config = dict(
    num_hidden_layers=17,
    hidden_size=128,
    n_experts=128,
    experts_per_token=8,
    d_expert=32,
    d_shared_expert=0,
    hidden_act='swiglu',
    moe_layers=[2, 3, 4, 5, 6, 7, 8, 9, 10, 11, 12, 13, 14, 15, 16],
    router_score='sigmoid',
    normalize_top_k=True,
    routed_scale=2.5,
    balance_loss=0.00109,
    balance_bias=True,
    init_std_router=0.0329,
    lr_router=0.000474,
    num_attention_heads=2,
    num_key_value_heads=1,
    head_dim=64,
    vocab_size=2045,
    norm='rmsnorm',
    norm_place='pre',
    norm_eps=1e-05,
    positions='rope',
    rope_theta=10000.0,
    rope_fraction=1.0,
    qk_norm=False,
    attn_scale=0.125,
    tie_word_embeddings=True,
    parallel_block=False,
    init='normal',
    init_std_qkv=0.0319,
    init_std_o=0.0,
    init_std_up=0.0319,
    init_std_down=0.0,
    optimizer='adam_variant',
    learning_rate=0.00264,
    lr_mult_up=1.12,
    beta1=0.9,
    lr_head=0.0099,
    max_grad_norm=1.0,
    warmup_steps=367,
    schedule='wsd',
    decay_fraction=0.269,
    decay_shape='linear',
    final_lr_fraction=0.1,
    batch_tokens=32768,
    max_seq_len=1024,
    doc_mask=True,
    train_tokens=268100000,
    max_steps=8182,
    dataset='wikipedia_en',
)
Below are experts of layer 3 (counted from 0) of a mixture-of-experts language model. Rows are named gate (a neuron's input weights, with its number), up (a neuron's input weights, with its number), down (a neuron's output weights, with its number) and show model dimensions 0-127. Each number is 128 + 32 x the weight over its row's rms, rounded and kept within 0 to 255. Numbers have three digits each.
Before each expert's rows: a language model's description of what the expert responds to; "comes before" lists some tokens at least twice as common just after its tokens as in all text. This comes from a sample of Wikipedia text that the model never trained on. Tokens count by the router's weight.

# expert 37
Space before numbers. A bare space token before a year or number, after a comma, pipe or name, as in Fabricius, 1805 or | 1984.
comes before: "201", "1", "200", "0", "202", "2"
gate4:145155056126108130123175147194160110149140122139160182096147114145168120143130084147136178137117143117083129127128107155147131124126086148129162137099095077104116157153127128120121142155105107141146180122116141131125156121128099147186134151078054141152091135137198084107134124122048117066128103146096110227072136102139144128163069136146165068174137126027139132114173110156107103076180
up4:177166127214139123052106129216071117113164119128130181124086160115095151138111112090117081146114143106149144126121088128121146107128135160174081101108101125122170084038095123128095128070154089115078122126091113121109113090136127099149129127092150109100103129131153124065106202102128117127120112222083136114112165164128118133141117124118148192187161102166140106121145094104152125185176
down4:054073158123137195151162106114077128070120143107099132115169108124104107089072163151107185133156161117146090094124107096106097125171182129118091129072163116109131132167131113122137081082155103148125172151120111161094150170140128057135137054137190137177102149131120142113131131067113126158084157065103148144162137147053151094136098122188131124080147149098110173091138102132167140105067

# expert 10
Prepositions after nouns. Prepositions of, in, with, by following a noun or participle, plus sentence-final periods and name endings, e.g. years of, merged with.
comes before: " the", " The", " a", " He", " In", " It"
gate1:177161092111094112145174116139106128111145094156113113181113204171157116075179108164137109142166112132123143135170150139186165139140108146115163128140115128152110095189141111135196113154178100146162125144200147102086082115139164147171136110066128130130112133093136116050092105108077137115173095137133100184089176120107165091085116142133151096101146141149200168062141136084103132176069
up1:116059102191138140176145119153184069091079080172123134085153099095139152171182108117141194081046142122136125175124125146130100197112133124222104116153143182140152124120121208104117124124114095101076133096082145120138150116194130141152150099179095123133116112146130138090222099124137128108130142129114123092090099141134117123170117153136126149128137129096129086104125061153144170129108
down1:151084107088179125133125160125152104079138138142105109097142124149127147122134086140152139109141151161143124133173240133161093150116156166149086111107097150120126120105144133121168079104112174088108114121135124116103148133146174082157117104122133095063118112149147113224162125171171177144086218144145149097145064071112087103132160123139142065128168146121082160143177184141133162116203

# expert 40
Digits and Park. Single digits and two-digit numbers in dates, scores and coordinates, e.g. 5–7, 1965; also the word Park in venues and lists.
comes before: " |", ".", ",", "–", ")", "%"
gate0:097168155129120126120122116121179183133163138202159120115133191119145127114142136170094187169081088146172121105156123123121118145144110116166091119152118096108122106107103202101146093132198050131152136120075164129095126154142103087170153125138141141095047145127151120098119127171074166117142096126127113103118080130091081138145090124108200117113218176077136073103135073169107152100122
up0:104176155120103126126061143116198205130165151193184130114117192154154130138152146157116203148085094167143120109149126124101146151149103149143089134132110104103094116106101190106120101103193075111148169137100182129121139177143069117169151121106163139143078155136144131108134122182092098076160103127122081129137080100100093116161100103128193131117193163099138093119107052169122138127127
down0:087162109097124116117032161139168158155103176153149139093104185056118156054139139166155158122158137087133068151175132155086111201153116145089138104129079129126098148149148173151119165101162139211117154144089127139149149138108169063101196109114123145148105101155112154136095122093133165125192095119135108140153129115107144117121125153144144117130153071115162123088057098094130094116189

# expert 38
Table bars, list dashes. Table cell bars and list-item hyphens, plus capitalized name starts like La in La Salle and Th in Thunder.
comes before: " ", " D", "erv", " F", "ad", " L"
gate2:128155153186143116166151123109145091111150107071154117122147136142178122067109114082070098160060093133100073136155124137113122112135103127102139128129143129129083180102153082120121148098132095142125050086104098083126149177092133120114099111118099158100098168151174057171088152193093176169124159162124093090060139190063169101094114101095150113107121108113067139169138144122066123111136
up2:117162160169117112166145115135180090123135123086140108114128139133173122062103097098087095171059102097094073151164135113121118124143082123097152118147162141123082174112146100116132152091160094152105044094112083076156124192067142119111084129119113149087100158168166051144076136168092180145112157158123112096071147172090146090098107105084136097106109109138059176155129106146103137101144
down2:145124173108164106189143120112149068111123150095114160136094138110151081132105105112083106106109094144093138106123142122072173115156146224132146125150166134127164135084150073122135150159180091192069077153133086123148108149129105133071065114074093089080159138172135049132086101172136200102106142140153154087161152168093107092098083138120101122124073141136103143162078114108104128131132

# expert 41
Spaces and dashes before numbers. Spaces, periods and en dashes placed just before numbers, in date ranges like 1935–1937, scores, table cells and birth dates.
comes before: "0", "1", "201", "2", "200", " The"
gate4:134132139149142118154138137178162159154070137115124140110140145054115131133087128123144113091182175102146097134146074122093120123126118142133128066101139144158131159139136131119132128048092108111053189078141120121103222132137113147131152069168109197130109092177089206162167161137112173101110135142064164208109100134145065135125081120111176144101090133110148136099179101118132116117152
up4:095215217164166183175114145151119108099149117109102147074045134119104137146139182177096150140153178103141124125160140130074115132130183102159118109160147117117098122181088166143100149105129040135104089097169172137134143168171135156151071129111075119107129119176132078124143141117158133136119101087178125116139079129128175138137163129146159125128132074074187123118104108138151135075100
down4:207123163101110094166227138124070208150104106104107113188143134123131135120124085093133141110155105094117112145088114121125097192185144139101163097134112104111151116167149196146128124120105164068108106135093166079070146117124153117107202130143108097180104125095141080189122187111125123122154129139115110138092133155106135115161154115116149131056121189152100135122169094078070137116103

# expert 9
Numbers in tables. Digits and small numbers in sports tables, score lists and codes after pipes, dashes or semicolons, like 12, 6, 13.
comes before: " |", "–", ".", ",", ";", ")"
gate1:098163115172135148086142152152130200109114104156131085099117107128112058142134118135147155065071151167110135127085089116110120167142169143176162135106101150097143121099107105136163171061065143074148131091129172097129091139120075165153113116104142125092158158167155094108186218130144098104163127106111107110086089116168140123128176134220117136187090085095130129176156102086158139140148
up1:097122077063160134102069094137151170121117095126143135163081099171147116203116134157205160134082131155100107119156149087101120105145139135138109096141170159142075146185141138068124148199105130028093172099115158074087133103137115208127169151080120128190127160116124146140123159163137195125100142101155161150169110171145167154173131124126093129122125121139145110071118108132122116101126
down1:113124150177133105100200107162151109110145152125130081127137083100126146090089153175147110124132132101113059102097132144142135141148123131175106170109152101082188121143115076124117149097099041099172075111076128112161078162144120094143092111081196149072185132173171134160181118168161080101121085105121121113106117118124093099113139132154117127133064112092097118163161161077119214093126

# expert 59
Table row ends, parentheses. Table row endings with pipe and line break, closing parentheses after years or citations, and digits in table cells.
comes before: "|", "-", " |", " The", "–", "|---|---|---|---"
gate0:108133161216093124119127137104081123117123131152125142099146069120157071088158129160110141124102163119200167093106063118134085127139176140108122202125109160120155119109141145130167092107116110155088121212164122153108161141152145120160056181156164121120135137144151149125097146137116178100124120168153065138101135057093142102143177128150139171113107178170160080085135177185137194156134
up0:135076134125126088134122101167137107101125105124154142151085147161147150196061102110165135096082119195153096091171191175174141218106137112188156130164092088128105123121164068135108165101113154120114146132083176103149082099135096127053130126199132090089118121128074133088153150144146132111130133089135193105140134153150129166133122118108188122181180102144056132115121117144143138147091
down0:125167117132205152064181183129138116108143134102084136141158112084122095103146113152095080053120160140112174121129114136105113103087162087118172108076123186137092112116135169150136052127164081092181089131117072144124146141111153094144112127130131129124131151150156187209090117083168068206127145124123104106131134105114079149108126145119109131136107141092195147103066135137118093159066

# expert 14
Digits and table fillers. Digits in years and numbers, commas in figures, and list dashes in tables and lists; also Ro in Role and Room.
comes before: " |", "–", ":", ";", " |\n", ")"
gate0:138103140122118152082099135087093157122085070153145136158190090085143088123112138124103074092154125089138146098141074102126130164141109147119095071128114171196114098101134123100171133133173153130161123134101178092087142080102109117166204152114201138155044149098136119146179139125111173159070116135076136126150110138106138157177078133111067093146125136143154122079156139084167148206126
up0:113097167094149128127135108146169133114071070166110119112161134119157150069120182102145147113160140092097120143126160124114151126130152124118029098115142136143096134138189067132156112178145101129179019169082196094080139158163130099182151140150101173138137090098136111121157090151123129102107114101152173183065131146104147186157120185157048115131121113138139100118158126138143146132093
down0:110152097108178124125096112106171111187077172082132180190151090126141107092111132148145106203121147116160125177106131156067094083113103159107163130119129146143169145145075094143139110134163187162096170093116090119164090134162198052118099158137160203111153174122155129139088207166123071168146149165146111128141142130074084095092126111107155153136109128110095150130097108114177128124114

# expert 24
Table pipes, old. Table cell separators in Wikipedia tables, plus mid-word pieces like old in threshold, sold, households, stakeholders.
comes before: " ", " —", " S", " D", " N", " M"
gate2:149155102143134130141128129115100187091209151140129137135107177025119130111120158125137141121139141135155083173098133154145146112137134069178051154147164146089139080135066109162176102144059140140171104142120149104065160097099118118069068147131131078138123144152121097161127099093109146119145135104126069127106158169141108181081126142145133134122158114135128062212123128083127103182177
up2:121174107213084154160137184145097160135168191144184132199120145091155129111094129092097133141167123110116072095069130172126125117158171080154095170109161097088149147096110102150116150170042107136162124096130122134126169127167045116131132153119154033118108109109165078126145165144081163127134142139103124112145118121139109174162129142091132164114145114105131066130080161121109174134100
down2:101124097104120094072051133123106144143128123165126108151100121155124178077155117181174112110154125143100098165116157100131135141212108182166142071137132174115233084100121119136116115105109139147150134138151121162059180140114145158089139176061198061127140145141080100122107159148098163104138142120123040103142142123144079160127098158168131171145144132136160142088174093119126120145113

# expert 43
Sentence boundaries and quotes. Full stops ending sentences, opening quotation marks before a quoted phrase, and sentence-opening words like In, The, For.
comes before: "|", " The", "==", "The", " He", " In"
gate0:118142186134073092117116155157149118197109104127102113130106138132104152166076191075099194138148081123155142127151129127090110128102147100169223134133176060121170167074146150188147195170103111180177148118135103064124165178143113149133144076119151069165085131184170123138123121108119138124165136106113138117145148108077161115103165145109106146120117104153145129116087118077116106168174
up0:107142132085129135090139161084072124157110094111130101134165082149187082164133056122130139144051130136163109168175167140169153149121164171149103133125154025142150123121088160116098158142148153111074164171117124153150095120103157169118062134142156078070149136103142092139122157152135117120153139210123195092104108107093142179090144101143108184083157110142106154121111114175133167095157
down0:166112136125137160117255129094127128109129170112113170121157142064214201163138076162129096094141111122131161129070138144126102118048092110120107151141149138114133084122105170143113104123082102137109081143064144136135128154109111158121115148132154096177108117127174116143161092120147136100131123149095109154185085103183168196144111143090135126156091133107141135120167142117121097106053